Below are experts of layer 4 (counted from 0) of a mixture-of-experts language model. Rows are named router (the router's row for the expert), gate (a neuron's input weights, with its number), up (a neuron's input weights, with its number), down (a neuron's output weights, with its number) and show model dimensions 120-159. Each number is 500 + 50 x the weight over its row's rms, rounded and kept within 0 to 999. Numbers have three digits each.
Before each expert's rows: "comes after" lists some tokens at least twice as common just before its tokens as in all text; "gets" lists some tokens that make up at least twice as much of what it gets as of all text. This comes from a sample of Wikipedia text that the model never trained on. Tokens count by the router's weight.

# expert 7
comes after: " |", "|", ";", " in", ":", " /"
gets: " ", " (", "–", "/", " /", "("
router:507476428493421538467402468528477382504541520538531443500399411518439509399483487499428536458417571520545497456487467482
gate0:432343463529434460411466603459429437581571521500468501419544482480418480500566466472526442452514483563566452451449501471
up0:568493512483437501482532441541563551533388443487423406461520556508557461587511537423490616544544537443465504540488541502
down0:574474495501459418527467426496454426525464590471529501510484512556482460419603501433451498446349419508496545531442583560
gate1:439556491477522425459500501533560478581527566497497492464436440463537475486438494549495531448443480432498523420535509494
up1:447486506498487424503528421497582531556499539569474569506472499513507524467427436472598396496458549558533404487509528478
down1:506411510483449511594535483430428517442487356481476498453492584440440439462612523523477459537481475500489512530557476558
gate2:455508549522456536506518499526478407470513521568469437544507556469379517526476433533516464534429473546491586496489515509
up2:608565446525421549558537471518552410491521457498483608523417443481510526469513438598563556553438495529482525477572525572
down2:458482394499401521490519535623559430461504435534479450371545515462487599486519473501530531463541480528486501557466526554
gate3:559557562558515422451543561489472525591545510488495510496494468604483562535442442463394573497564478534532462415591533398
up3:533509519546511455536543452563468601548523592468487458499492504499475449485516456459448440448539512478428515399471628528
down3:611471549443484408517549536479496495422402521599465411610440497577598556520517510534561440540549497503487513575496463535
gate4:554437486516544391559513448463548479565449505494430437452494602491476417546528470499512473460454544538492526459522479528
up4:506465460541522477576518440453557441484459389464525499482446539451536472501556500535440530419548534484462503404523477592
down4:534457492512517447543476377403544536539556514444441465485557506388456522541511487540471475477508507589543538423441490525
gate5:466512439451542498483555444502491493599576549447515436535555555473526540453486501498450555452594600460437482479517478485
up5:509455464546516432438501478551497536451560444543500497530489546574503452517426473540484455384467447485440579593372577491
down5:547528470436583445456510539481562500446435424527507492482422556491546363516603503545530494472568496475473432554497572466
gate6:461538484449514531573500481486462574538506450432559455485540450447513574566514535446471499425469556535495494552540483375
up6:340536631466528607489471457495488484437565547508552440541427530526496544436499452449513471449577543494489489506475463553
down6:581498466445436538536481517501593578514431506508520529544486517475540495480547549523495576551578509474493519425537551482
gate7:455489509496498467471525525554480480490511463477536527484476449562542461552431561440474570480481439442555475468524525440
up7:491517442522602513505481504503475478506482512465470508558431535585547400475557493562494617512497485465538529495395490471
down7:489597454548439484601439536491503401489391447553590542419495511508497495423528502475544539508502466487440492492571481494
gate8:484399519485524525482537543484528461509509468517518456536422564477541451417558554518480614387490486570532530534525513585
up8:449562592521511567467489492508441417414478544482553480459416558546413613509524464482458533493457499458393564443528516524
down8:481436483586442399518468528514528557528480527582443486533403495512566513470623531375564594482428492434513491619454562531
gate9:488535583499620542409497491549439500454516513495510514446476525469400461497535614452512515424583529571528504460563528551
up9:499517512455603498498522503379509472503595485515509482497467510567446481518590446500446567430459466446459522408454552456
down9:388494405551476445574416489416478527513545492366472454462524506491564577467510471467603479492490400439471460474485483545
gate10:477482497433530524426476455437405568572543435541464418520459467517467477518499425558429540511506487545507476505519523422
up10:501545531547441492562492564481538530418566517483506530467539505508522554559419547427561441511433508511503517523431533521
down10:520510513453454545577516512534486503531562455482582450477483587593618511472458548507529533532491490517454405484489469455
gate11:520487511511526485490564477470515502475530442407480443374467481510504525478407471389506524477500489490412464495559550531
up11:530454563517463513486523573538550554480443520393500421402445536616525455537511561475519523466447512515457522416452463501
down11:500470490464490489541520621467614489475547442483546432378498582542413548497559441406530489489416524470567513572441525499
gate12:524495543488506567524488539546546424515509413464481436530404545540459472369527495505447514640492511583587503531494532532
up12:457372542530539457501486517478601502546521453513537513425459501573491538426531564556425473480419570512483556394505363466
down12:526587426486523545457541469515456492447571486544489469438521453472541493496523472513521458494616466485463509556610461472
gate13:427519520408553506471433479579461455494477459570559515468467463620399570510503524444537513480465552474537496494500451534
up13:529566479401452437571418424448482457580573514573520510481443435425468576448541513538555568469510571512485599582482467568
down13:450529531485400496524515464458487392574444394536420515550498514471552433593471509501515459374500477521567441474579518504
gate14:506538514449493481484497499569447573545599432426490571467446487578480509477573547480542486497496496477443448447437524564
up14:473537578462515471580509496605454490459539566454521506412419553478470386423601547539555518630567522498466433421429548495
down14:553503520517474516471536522411525458504555402540459521493558511475542537534460524495510526496596575585519491432415472471
gate15:477492501500517487458456548477461525445581477501550435550487527461421566487483549551529597391515531547426547438467475605
up15:543505574478605487556490503548536546550530459486526538500486482632493498455553461525420532572539503539542461451387496569
down15:589481548565575422451487437468478477466469472483499472505486564509419437465516583539422428524489531383607566514498602434
gate16:469568450376485364561483467439498492416475457492530628452455461436556488543577549552493495474598544478501516543410498548
up16:460538496460461487505458440473510540477498472521551444523505405503492598628478517510472532465530530502547540506470509424
down16:569445475591525545519374480443509427618530377531557406554414512565462449508539510425547454428500500462509555431478493457
gate17:485473550456426588496532540504488441536431470488376447424506472482568481545483503484540528525454453467525633503590477435
up17:443575443406607520443482455487501525540518553484556414427468544514478422470457470473524373492503497473522556511514464556
down17:577434492613540509561498488482534453509463358551464550487447568440445453432477523569496514471522467494519433507537475474
gate18:448485531530500486496493549530452419464519595510575461514491510437503536474461575466515579486577580561523558520505501571
up18:443417565570485489524515581597501459491382537468472444511583534530460439498385519520527476501449516505538456520473426495
down18:522603484530498506428529460433490459502493498521520524474570540523542485570535508501552460605542452528387466585600544456
gate19:446465394555529534470499494587409397533482488455594415549458503554413563556447475481566524493553481495563491546435570578
up19:454539495508491527584462540496378505540517479492542452534452400518552550507533576508503465441527533521452508455416523550
down19:458547544427534479533506565511593501489461588473431507521582461416544509485560490511519471503559454518523516521583461569
gate20:517546489488507515484459518558516489455497494402480482534534533473412469489548437440562586492487494458465502562535545523
up20:500482539455533538496503452564534416492617485499534466566478570488434430554602407469460618537437479427488441554525606503
down20:503562536532436515507492517531537630411464540450582521420597429475414444455433493619491521454575461592565553489578532578
gate21:424560408520495493393493496537461455463536524510425508453480466573411562497567517492497480546562518534453559555582492540
up21:460535522580414481390473480593478398456566523496508552467470493450434446503492519481572456646556531480450492546539455615
down21:516543515442551587503491544569421481493415451563573496454442501475571589466489519473484532511530446467439451544564447464
gate22:415473603505479508518531487572518454446456519489501435486434465424496457507478479372536471545487440429522512457525485596
up22:480479468434519474604482485545495517440586489510427415515509407467506485488475518377607538563519475485549559483544506483
down22:535534561472498569574549508409497464479576623436465512487466452504529466486462491538467401493583534447401560495438503472
gate23:452427459515531471410580412485443523372495598507354506482510488582488485577391503517527544499455470540483537483527559483
up23:531438470462565465482538495493458479522530505485474460513517493562558534474508535490544565599531437568546432442493532496
down23:431490519550462499543572526479451499502431409502558458434486461477546584450560538528416524508493544479488498412492476559
gate24:577426501500558488559497575498527575507385486414501548537421437435544458452562526490574475465565491457480427563557496440
up24:491589451538568478580488635536456451538525462508413514496502510524513558530490516581538492403541564523508500428522462527
down24:498552571429452513496447502480391498508666420543494524401502532522497433499552507540549475587483464462539557414466515446
gate25:484523564465467521493538461459460491472491483580404423437522474458490467477552565396503493617474475519498479431479545396
up25:472524527556473510518515532494504498454513525560449462492465430533506483518573485483496511608505587524407478388601579506
down25:466434575416598428502441493488540424556516512447556513433470507519530394463500508480570476534497367536505464519475564529
gate26:489459515546437473445503509540603508552429506471447565455475454520502435615513490553545574514546584540448644403442551551
up26:494536513519520514553528379433531463562410516434558527470504547473527455465470513517615504564535403505620435520533376474
down26:629401481500504498453520491562509506526476523525534476458420585621563517546532515477604495459524579449509542565437484453
gate27:545518526488522465484424496490551510471555527498484572492402457593537562496547505493580442467382628491489490444471528483
up27:421587499474468492491474483395554496574439417490406469526497429480560442524507481511491532488453484555468523440546514446
down27:494464542513521514488564478562461481438432703553615523493476564449490461550547539492430540496469575493516473435504452547
gate28:515568517488535373430547457446481499571548455489507523477558518454452577453572472455404494477415460528435528500464547474
up28:511502435493480409519581517436483555550486496506427499459424460506460587453581462559370420414488462533469524557486520477
down28:538529442530433528527513470519527558504466507568464488523530598441500552495461510510478539546533491475412566511543493455
gate29:418433466510504455511529550594536461634553479544429503461544499577449524494486445452511530544473479451433424563569442462
up29:555535479456512491490510548484480501548526369448661514459460442411476453382418499494550419469496414458516502496603453431
down29:510590422420543513518477565468459535545586409499448544433524399402519453496478410471461531421471389511494508486535452483
gate30:518467618501553479532474522493529483522408450506479479560485496455454480500458531425514498556541569512498480560501529477
up30:512415461491503508501507390517449307508466472500491540512485514542538482440488535515527514591460430517491542459535503618
down30:561560556531490502537518519475419544499553515430518509463524499579458571470522546436467586518532574442518461507426456442
gate31:469480491534558549502480484401520443590391489501563437474533459448489544505511461489503512408424517487450506573525449513
up31:511484472520470531490464410515464513534483549426522469519553475489533552499553592529435561401465488504460529492487535510
down31:567454593515579439615507537512530530520549341484410515392461478456430451470457501531460500539542555523492502433457441473
gate32:268463403476552529554466623480449541499562576575523513536460531488465464519582404436530504494546499646494453515434544585
up32:410463481464572604558440531527437537529525575526524575512511504520467477425495543511540437601561495537479502417530558523
down32:607430543464610471480504428505595580528458547503419455455498516560524487532471554524534449540454526560467514442590529505

# expert 11
comes after: ".", ".\n\n", " in", " (", " as", " In"
gets: " of", " a", ",", " In", "In", ":"
router:544607494542417419511462449498524521549501499521439551497559475549484423559565453560468479522453500473419520507587566432
gate0:477542493547445491546458489533485592563526546476410459457484584576489480542543488449451564493464604430420566498514547483
up0:389505429517414560468461555599443478558504428494564488443453586521550494464459431458526517495527528433440454503500509536
down0:410583551474472524457410525462567433533513520537472485480480557573581487486479575519494478493566512473492432559478532548
gate1:385486520464504498536536603518572564470448505452599505436416482484439442494493531481473513547490575564479490460377530540
up1:521492466575580571565517560496509520534565473566454492501579489630531385472435526529504503471501489604520497558513520643
down1:397470538545499453467526572505540558529523359490596502477445535470381441519461466528438520558483530511498478478479566554
gate2:544561476517465502426532541462513495469478396534397568531526492549450498479632474461450421480455512471503532445578578567
up2:532480485458519438488479428482480530521498460488416509499563523534472446507526454564463541526393575514491531386487477487
down2:463553444407508485498536470459446509504475585548537574574520476514564484433561609509488483541620559466502473483515565510
gate3:560520556466521544513541544500501467429480512497460470442559448490530516502538516524477461561432466442581561453395485459
up3:485601456464468459549561435521457466467426507502492499433560473488566459388542462546540490490437466445576465506533568469
down3:507533491503520505493470480498459587463536508474553433436458520460487490482477472464560555511429605436476467591554529501
gate4:538481434512472479505526526568445542513534519563464541491480498493556422464636415504431593498411556488445575442469531497
up4:583454502526539439469456494572516528467451508452403596480542474525454466540545561533418537470547528509583510471477447494
down4:478504450530449586555438543477566480512560535495515521538453512448510561561484539571498529486521465469428446351413464551
gate5:498538586501505463523527554530516438438484497490459411451501562479479479403484382433536509439522498538506439533408531545
up5:533549540526463554551468509538508556367616454443392565493523561590525432459552395493447572543513556459475467466405513525
down5:472552387524566555433540479410545459565565510516489536508508499582591559517494534573619446448497416548543530526489522514
gate6:544512491423466459513554411473595542503482508551530479678532517561498563571552536507548486571437529444451538480498518513
up6:542485525489484451496420449428612501549554387564376507570521460641389515516445552462526499507460631453535509498511500542
down6:633487580537483527524482476502464484606477509353470483541499561464500472499529378495598514457502520535554497512529436642
gate7:533456528516515493582609536511496494462523482508469516539496502464536438448608553483448474547500521550554522593526504459
up7:598530470495490490447545429481447490498583472529488535557522508541460534532441547511544485524527517576526533504518544484
down7:526522483550542470542510430545403550448475540510432510496444576467452574503434538598476415511488565511517500487447522490
gate8:549507491470518489485528431517470472395465532502527535434596536585450489507485480491435536505477465509374507522421486488
up8:491530534497513506493480524491451539497434600485546502407482462490510494520590391446432532508435501514452506554439482513
down8:519458468553527553477517541496516580444475434423494548553542486528495461582408462362419445393578548475509453494528464478
gate9:527535526411526426426585542509458539433503488540513543547512513479494463544551464435536536577503388539491499452542468541
up9:388513494480574543521522511557404528598510394458577539452496503455532502421494477512462601631402512505429480509528483461
down9:488578511495554480559541482525501517474521468468421412520520568563533496459477500598464603544492494480486510518623602548
gate10:428425504480492510540600483588515487538438641488563544507534537612482489433484418551377501459495462448483549517473466550
up10:417388460526491504489534520550522550482433533474504513459461550484410421585511471518462459586486502425495508352535413498
down10:427544488554445434456535486462449525522469561467518543538539495505471439437550512597515479497581476489489484476514515440
gate11:528430559497485478461472499464449496471428467515451473539395517563510559590608455542475514640439533471531620463522581514
up11:476525508435531462437496527505488471608550456513536473503584440481431521477399505530461497473478420524510376492564504547
down11:566480533502492506517490586462556500556569545494513487483477520466419373530526472533489513540491466478504509414504524464
gate12:584504505485568492575481518509467494483441523506518420533483465497539519472598557428457505435437471481517545499463521471
up12:464561502543520523509495499485428546519502445446532479470537614575628522611508516567498451454535579491423507569450412495
down12:494502493529539499509415578552523494530422518529538555462487471552531507479555497438565481493545482501535447499537605416
gate13:546585446456433488524488420471343544453502517484464541426467526470572468467446473529475507418535515505471492445570542539
up13:488586563427473466468499380461491522445393451542509440550504529532484614536499403562398514483429507574523395519537551508
down13:550499512567533418554547468498536521476499558527464508556443534569557590516532523535509413616496582460428562520495513499
gate14:531431514455458411445518563547554547584546469465554493514436493571511540514557467523483516476498487530475532514422610459
up14:499433494499565503530481539431446469550503515510419477430456552484456494620490458519448498469540544488543536440551597448
down14:547553448484442512482552525488451550434458490502497489473522476463438465480438560533561515547537494495439478418474549543
gate15:523577517455534498436461513489620501515559484479376557417491506517515530519505460543476439474567588516450475598475499506
up15:536479535414497523457410437492478559583530437606520570427487565567466550462515417497537440478519459508480483487433505427
down15:473586442564559578516494528546527473442496534463473427631564590582586588488434513508580483555579420601537453475588509486
gate16:436434583578457495496515475547520510473610533501499453472512502569421436451530508472489558468597503547460532638565521467
up16:467494538463494449559474455447633544537469524480532409376463482558481527494422412541482512516542490490413474559441569496
down16:442570589488465454487530543504497516470473484501588545406524529396426470523569533460585441508511543443481448529536557522
gate17:475494500542518457489534622569543461530550474520511525498512490494519434574523472534508538532500476595428464438490564476
up17:553529517496475512455496547508499434535460569529511461460623467603491469455591473555463493490504424431453463470613486470
down17:562430487462467406474496555496484466521560639461447502501523547559498529447482457491454585510489565461488500412500511593
gate18:546517501483449393487468512556513433490504668480456484497502453462408434504596477563481443530521490515364486362494578544
up18:559452475473545398469362463529524458491521436550470510466420537497517406491587482533496592513559537533510505416525545512
down18:499441444480541497459534506562475507438469318499492475471538545583483553518490487484435436514483554460482509542583542442
gate19:502504490460559467411467507515492360628485444520575452491482502531453355562584486422458442458461496448436529446506482537
up19:507606532543532428484449470503436553410458448470480500496468461416538458558457570467533470470449568456541530540534449422
down19:541448509504601469516548447471471578529438537507530529504465500485463498452549471546416514502441421490436493535490463436
gate20:513575517459475521507533412499569416480569551557421535429455590500473398360501468493527560500482452475498514475554497577
up20:556585491483483422411512541514529482510467590518460504544533478459444571460481506480541587567492485504492461503469578480
down20:442512478460459517476526580511450515535463422499546549435563531504451387452550450455460420506528478510484516538436543498
gate21:561486527552515495527509424442455429454586454487462470436535407420656469508495495520472528483480444527524581473429590481
up21:534490481529545461529547483410497496436563441463455482527523493515607601519464502467547504451479562508516556516545483489
down21:476393395524514529570394500527577494534569612497508518426468492481496506506535446562533516444564468519496649440571505493
gate22:504454534435420531517526471505567555473501546504419365532433467500551524510509446482522461455462441433453545495522555540
up22:480511500474510435432535629510526383572504484425475462571492514466497487463521504485469495471515507434492494492379460484
down22:527469518514526504433492497599461493522446492482530478393538537478422495514475567481459568519489489474510443481580530520
gate23:524404518433474476522469634476543432473428442493518491509514527561530530480573379506463492609512539517521528438554549564
up23:557437589468472388569500584497477567427487465471441484570657550490478503509574340522532558455447491499454553492487475527
down23:541504549533585553429554518496551478515460493530505535422515537597417493440532551529539586486492553537557576535560502513
gate24:509485455469514441544553517457555513475451532493427566469488522568385452453497497515559541502591462556530569492509551606
up24:524487437531451521447513551465453527512484498454425430412538507470521400476454481472536521428475541521455614444561531490
down24:556523546536487500463433552617521516511512396626532532576447476539539508454492541522532588475443458500560524510463441556
gate25:473553507448455545524584488538535436523483508501466453508344609601556540454516524445455483511478501489471522631424570485
up25:425546550471466393597518475494538483581530407549503478487473474551533637433598573469466528453385503480448503640460513495
down25:460514594577513517480498480500535455506598562503470513479455563416395584528480538576513522529491491472475534433455402502
gate26:472482532480498484467491563480505386534488497452477586514471540587523316507535538576524574516427482499497556546479487556
up26:497499440476578516411481500462507431531447512549543511598518642523461586555533521416370442594472500492453519532521503432
down26:480555500532482501452535582535493552527514543502503508545498416533428553513531538453485483498407491440413528442509445506
gate27:542495448508514548566494484477549429554567519478494447409474488528566420527545536525472474429622538478491505506572528499
up27:516504461467572538469548526501654497470442504496488511486449511445584481500554553563601481480533481432461548507467525510
down27:489529510530434493516473503434539366413502523520498522427453485585513445517462484502447490537463524522576463493537510471
gate28:550442435370485424582470535451564558533551533471461596518495407544537427490609451462488532470527493527528434522456536530
up28:505378481435490539544484505527500492553511516474491465522470420493478477553538585636529560501454466458524509554473599470
down28:469604500541528516493530461481465549432537442558576515521430502458594482496507545459398489551475560491426521389534426500
gate29:576525468427547530504473565528470533576587466461430435541543545575463462605509468488472511446375579399457582585429527575
up29:486555476390490541479501500561519504519599557494527466516481451623570543537471551570448511621467474474499429524532612566
down29:490455525514466505453455439408529473525534540545431531479503474468525439484475458459413362431510456528469483456588474491
gate30:585479458495426470480556482502497406477452460483606537510438611568384472463483417469483517470528559541475464391601536472
up30:528483499427530546421489494536450496527563555432518514554533475496605483454449467523432435418497504490525536553546464565
down30:500483522493511543446486449497413500484472425510539485520463453495428418473414536363507501595469569522475462495424474534
gate31:595500512541518458573437534446488632484478595458485457459472488485494543414541457383519615429551561509481598426542475493
up31:452471519522532533530474545553567573520482516483425482378467444431478504377472546461433509428552457475456570572495461522
down31:412445489478429534504469488433466593427597491533513537551549481457574576477473494506531490498492378430523505513523431419
gate32:453515532541522547443601561584493511549548528522408380567411508500484438452441481443488524466427490554420495519487529439
up32:386445459387520447566562499591511455477455442539510552509513645504572441548422439464591478451573446480510542467465482425
down32:514453535492439523501498449527486552522521491450523474476494420469476504488600472483398505517550513447467492480447445493

# expert 10
comes after: " ", "1", "2", "9", "0", "–"
gets: "1", "2", "0", "9", "3", "4"
router:469432526512427489557492457528493541691541457520462451493488491483552412385475594540523494481536500519508463494486467452
gate0:563497538493485519458443452458471455559450548551569470555500490430519524457421494498516556586520458425410489549567526512
up0:496437473534510550475471499532522396541488480567497458559454416577490637452559493467453555526513423419448469426479503511
down0:509509379432452495521572621478563421505385498514579492414536520524491523525498511338543546479435556548478514504513519555
gate1:458422577563505529518490563521529585512499528484420475480460445518557493459539451431375498417548503538498430444483458468
up1:522464476512542518520494598439544544435451437521470450449567491479485537479534467524389499495502459598421447505571451485
down1:508469485385452530531432460524554574550540534449527549421401537433534339553453485530534507582510480480498465527470509419
gate2:520466515506443453489491496527453512429550456484436637519457497457384543505463527454563496446440549596494531477482489494
up2:496496523535476454509466560526527551466489541481462600509411503446445470456509560468570513535499563491476546455469475494
down2:476475509518466531514523545477526555484598440412631515445587442573525579524568457515501566442546522530488473496516488517
gate3:458441452534459548528525474507502496429528345530474568494569480615500315533465516539571457494544490500562594465574633489
up3:432479442540508476430530504491543587540488500441537445450492546555393536513569459571508541413516551466470481515510465492
down3:529532477555511497466480436558441609497446413467478552485423529588477560336510516461492390515420554484523539518423483459
gate4:425456489520487553433446521501502489506537497463469542541450521457504459494552419410504493490523508584535544497489408488
up4:475494459484511494404432402561457523508551530393519494487471563480494453501484454432580492511510464564521529468437502478
down4:554483490609394522501474526494479624549523516489473466503441538432437606518461521522518473500465477537544510624485552481
gate5:637531461532463526495493534458503605497484508483445410454505476540507561546548557542466572491480450595533547598438537661
up5:541510417492500492492515514617440504492448542487517486488564500492521523487585505588551524519496486504495548554601489578
down5:395577532504398425478537510426588545403555547422553407453614522564492506536483444405450473573557422492475450528556591554
gate6:514417429505442485515508511421548443569495518508533529502414369568483448509443539566576443522425557498454513494444445569
up6:515530423478514402559463562503525554526563453496481529469573487501516499494515533496423513475533467565432505540523524403
down6:518527517499492541502484468511559562407473556419545478427562570454530579469456479468498493556475472554569510518524606412
gate7:507537436516504534517512498603557555457532303398562470527530556500490498472484538428588480434459442468438572481473528410
up7:477532483466542577519495517571490519465469411519433489500507512540506571448510410437540577559404425453547435506509513432
down7:526509461537572476482532605423522474497472492522498535589666523472445483529398532550548569481522428480531497497519529487
gate8:403526606543490493493499462522432459540465452545500499563539510575482536559533498484467508461447428486438674394521453458
up8:401527541529527526506493494545469474495503459487472514565525469547527505553522509513422493420457455432414692459576537472
down8:488470519548527520537413540526527557537562457460498543519478532499438542553499414477467518538536506576460354480503542488
gate9:453396509509497399448453462535518536584467396479461477500463529419470490503597518447442485458531508493534486586521532534
up9:499423448448559522566511437441436430490503470517494472420563473474487422483570464432483482531491452528456492510571487467
down9:509504473517528601447485559511347470480448473464596416505512483427463520440450491511442531548468578481505413462461530472
gate10:552406455497483546507501512505522542531523507415467533507484534481509461442525508580457576531546593548480461434530505428
up10:564449424446478586460464493533486518510487481417529447484496538515488486572466574576383534532533496534528523600480499487
down10:518545575579525557500437432493449435612532513567437501561494370519477465554519539382569432510530477526566546571469506463
gate11:464438495489561461509461497468437546562517563478468449553484449547499527502537534501332501437498540487518464528517421507
up11:591377433470481494506526349469422507569553503523537535474539564405487471485378498465466455482479516474425416499540470547
down11:558444440486525576535497470497530531507488524474499528494442464498521426450498530565496447456507548540543616389521622494
gate12:588390522383461521562491584525510461490450521451487413478561515427492569528575568453513468509530595544487538455500442440
up12:599535552454468562551484544536502402431430513466472466471518532494530518541602498389451455546547534530505536451499482444
down12:493411490590476491474497481541477494467490534422500523509463526524430461422483578530454510474550628548494417423494550398
gate13:515500526565481482500454576473447571480556439440496615470533503582426555495451513595533540502397573504446479423578551513
up13:517557490533479495479514497498432504525565370495527620455555552495542508511520495536540538518410627522447513513428499538
down13:499449526532366448575501452475504446530484492491502496431526610481483458438492457514488537580490471543575562480521538465
gate14:552424465490451417510444438439312477530561496581473497504493484431535598418431475525434523479567543562498449495542500536
up14:534473468501477461503452592443523500536478490556445440468530462471520577469413506562525493452442476560423498513513494601
down14:452532547589464459488534456554474510423500618547562472379467488583406454488502433456506528519467515525567552507509538474
gate15:452469578454483490576586481540567458547482578488566480502499529543536522435515555503379543442574538494471462485471448453
up15:503497468436527493527574433566505496483442509510555500506454486449518442467395574532448521474511551438514478482406448477
down15:441485461612475507484526481462424522472439312422465494574557511473517469488536425538507458452514534531506506458539555510
gate16:521541542496489470511497528551474521553496487435472434554512463586591544417579446417501514520524519459478561468464547553
up16:457531468462421440534501508619538564483451581463522561538526585491489518571534521528394527403422498432388619432547565549
down16:593536465495511511406457412456449587543542557577510551546558387570522423465427441516570545497425536467511510522497451478
gate17:430503522501515528483502406499518526518502567470441473418460436465419515478472547488599491496503488444501504573538501482
up17:402530552491556508530427379507506545488477506418500468453487470557442434484498526439516474446493474425476503506480534515
down17:529498476509471483536510501554510543456493417479550471483499502491475528456439489515458489471486384474568463434482493372
gate18:510460411491562450528529404553492487531552433452602527492508421589492525447441498565557460469473529487477564572524515541
up18:391487564401469584500603522459470488501546411435529511438557523498503536487438448533506518469523541412525509539428457547
down18:470510557494454408566488520524580554531558564549421509477448458422518420477554409496493527420524436439548476597488462554
gate19:449611513425465403479393431516443510466534437455568507464519423518457495471538533465485476492498473459538509529458502589
up19:565486473570517593480481549505486503492498533539462547462498509532523473494504464517554592536527519547519447572571523513
down19:488443534542555498409411477461462579470480350527496509498542505532485549508519528548421509532534513506526453490494508526
gate20:489516568439518476529511465511515486524452630478480494492535444576501509486540519490482577540590616571468539539637573503
up20:435493450497537529444470452491530460473425434544526482489479512479471379546553515611532490501426458425440506462464503539
down20:511396470463477494501518522489448519441475526417467521539488475550496569471539466554421447522556465522457470527551519500
gate21:578511603481512563536493584470479583498562568539418499503483472502439571475487468518473500471483544632414497417385441518
up21:605532476540522489541493527391500531492527558590468492524473563523489521475520459421529539513518568551425467418480638503
down21:495481430537495441636510375497558561448477515460492468469461501526416409441565586436523534502518478424522466501561444490
gate22:482540456420508436527446429553516420542524457435561484571489580441419441457510354503406482569496550495462487506489529499
up22:460509415423491462465519532545511487527564420476469486565531461483462424464522461533486468646561540493529473479439491478
down22:562459469471415532558492527502414454418527446554589574500482425491528485539568454446544475547507512546481576403522389469
gate23:479414481491465499525530475507548515561481447462456478499461518524460521454471489500352498486496514433456470473475507533
up23:522446426475532520520512560498509585509461392423530504515484441475484589404430521475415506495487544481458505457500475468
down23:565508480477545471404513501440502473485539497518414490562439485506534477501517496621537430556608488502493517588533475497
gate24:567515500495495478469459511475535499532648464486646405575557520570587464470467517493591497522448571511488500468464443385
up24:507504455475492473519428593510580506474558487530577412497442522547511537500446534486474565526490538609542488535511444538
down24:430620531477476509469544559475407534538472413506511482451528458455451483576511445561512555526407621512502536501600463556
gate25:515480556520522525448528478565502441555518601460478473496512572495525504526526522518440608509445447504512508525489448526
up25:554499543508580468411508484484483530513538485528507485501485493490487536599493549498560379478502463447587505521531510539
down25:524535475439567464542477544464427505486507482376537499519485597510578475569410582572530529518453472488516383547465435474
gate26:535412458495506483481583368473494543499445551576491544450430482565499521486519533532524560514487577443452466448496560481
up26:649529466505502446484578453567540543474427472480496570490475499631489472442517523555526582522462556405489495460549589524
down26:419627488599435455523560563507494485510475514491393499536453513498463515493489572541564479370511467516509464525516428468
gate27:521491426526475503500488489499467501523566351496414544457540442567518444439479491515341454454471458433439435378442535490
up27:523536468538476509539525502518478494537545402561450490533494462551539441485508505573433528453472474435499507391545542467
down27:527500521452538521557481596535513578453536513567446513490371470480505468508563459527499502434464515528524495475473503473
gate28:473407429532463520520562526457501490528359543498491448480509578529526478436563548531521543522492511536534475438528478554
up28:392475457497540542529538529507523497584446528449556404436481589600553514416465532517429554507540479468494458524567549539
down28:533523494485481492532570438497547480474487357496473549555513503477452471462434409397469418513587541518523518497437503432
gate29:442430405564472460574490529612464537492501469485507574535625511455550461422538512545423512477488514470483563427499518414
up29:548519431456504548501536556550479480505498494356514464562464510449568387490486512525373476519367438511506505543428533558
down29:541484603504528506579451454492554521473429452580554532531495591572521456513465527547573491455511455448482539447490485537
gate30:436487558570470473456551423564535490497545512503500493518513535552507518417509470391489565491481521475479508538481511559
up30:343456379420473476512405592455564491482483547468494499537496398529551494492524526682451495429468472519608460463407519451
down30:566496507528576529459517464519529497483445445542495495498513505613509479472481496529535551510480496551528439423483518510
gate31:513517456467451504499485523454654534540571490478441505439418413432570548604491511434448493381504539563500482568430485571
up31:469501545519527439433504515471389488466522539474520517501533473540425562453560402566538488392495466434495519524457494585
down31:424492536512555489545530461451483510485479513504513575348512466406527542532452600476512400535493507459438457635565518553
gate32:522480498528490537530455573470428499526490428404582609485546465513461487492480527495529527443501532505546516524461616496
up32:393520506514565513561530585476509546541509490519477506484457505606438477452478528490450442471509567471419483524474551512
down32:485504542511517536479586545492521362603450578527541482519505487476514416457520494465484419485506565564598547547451527477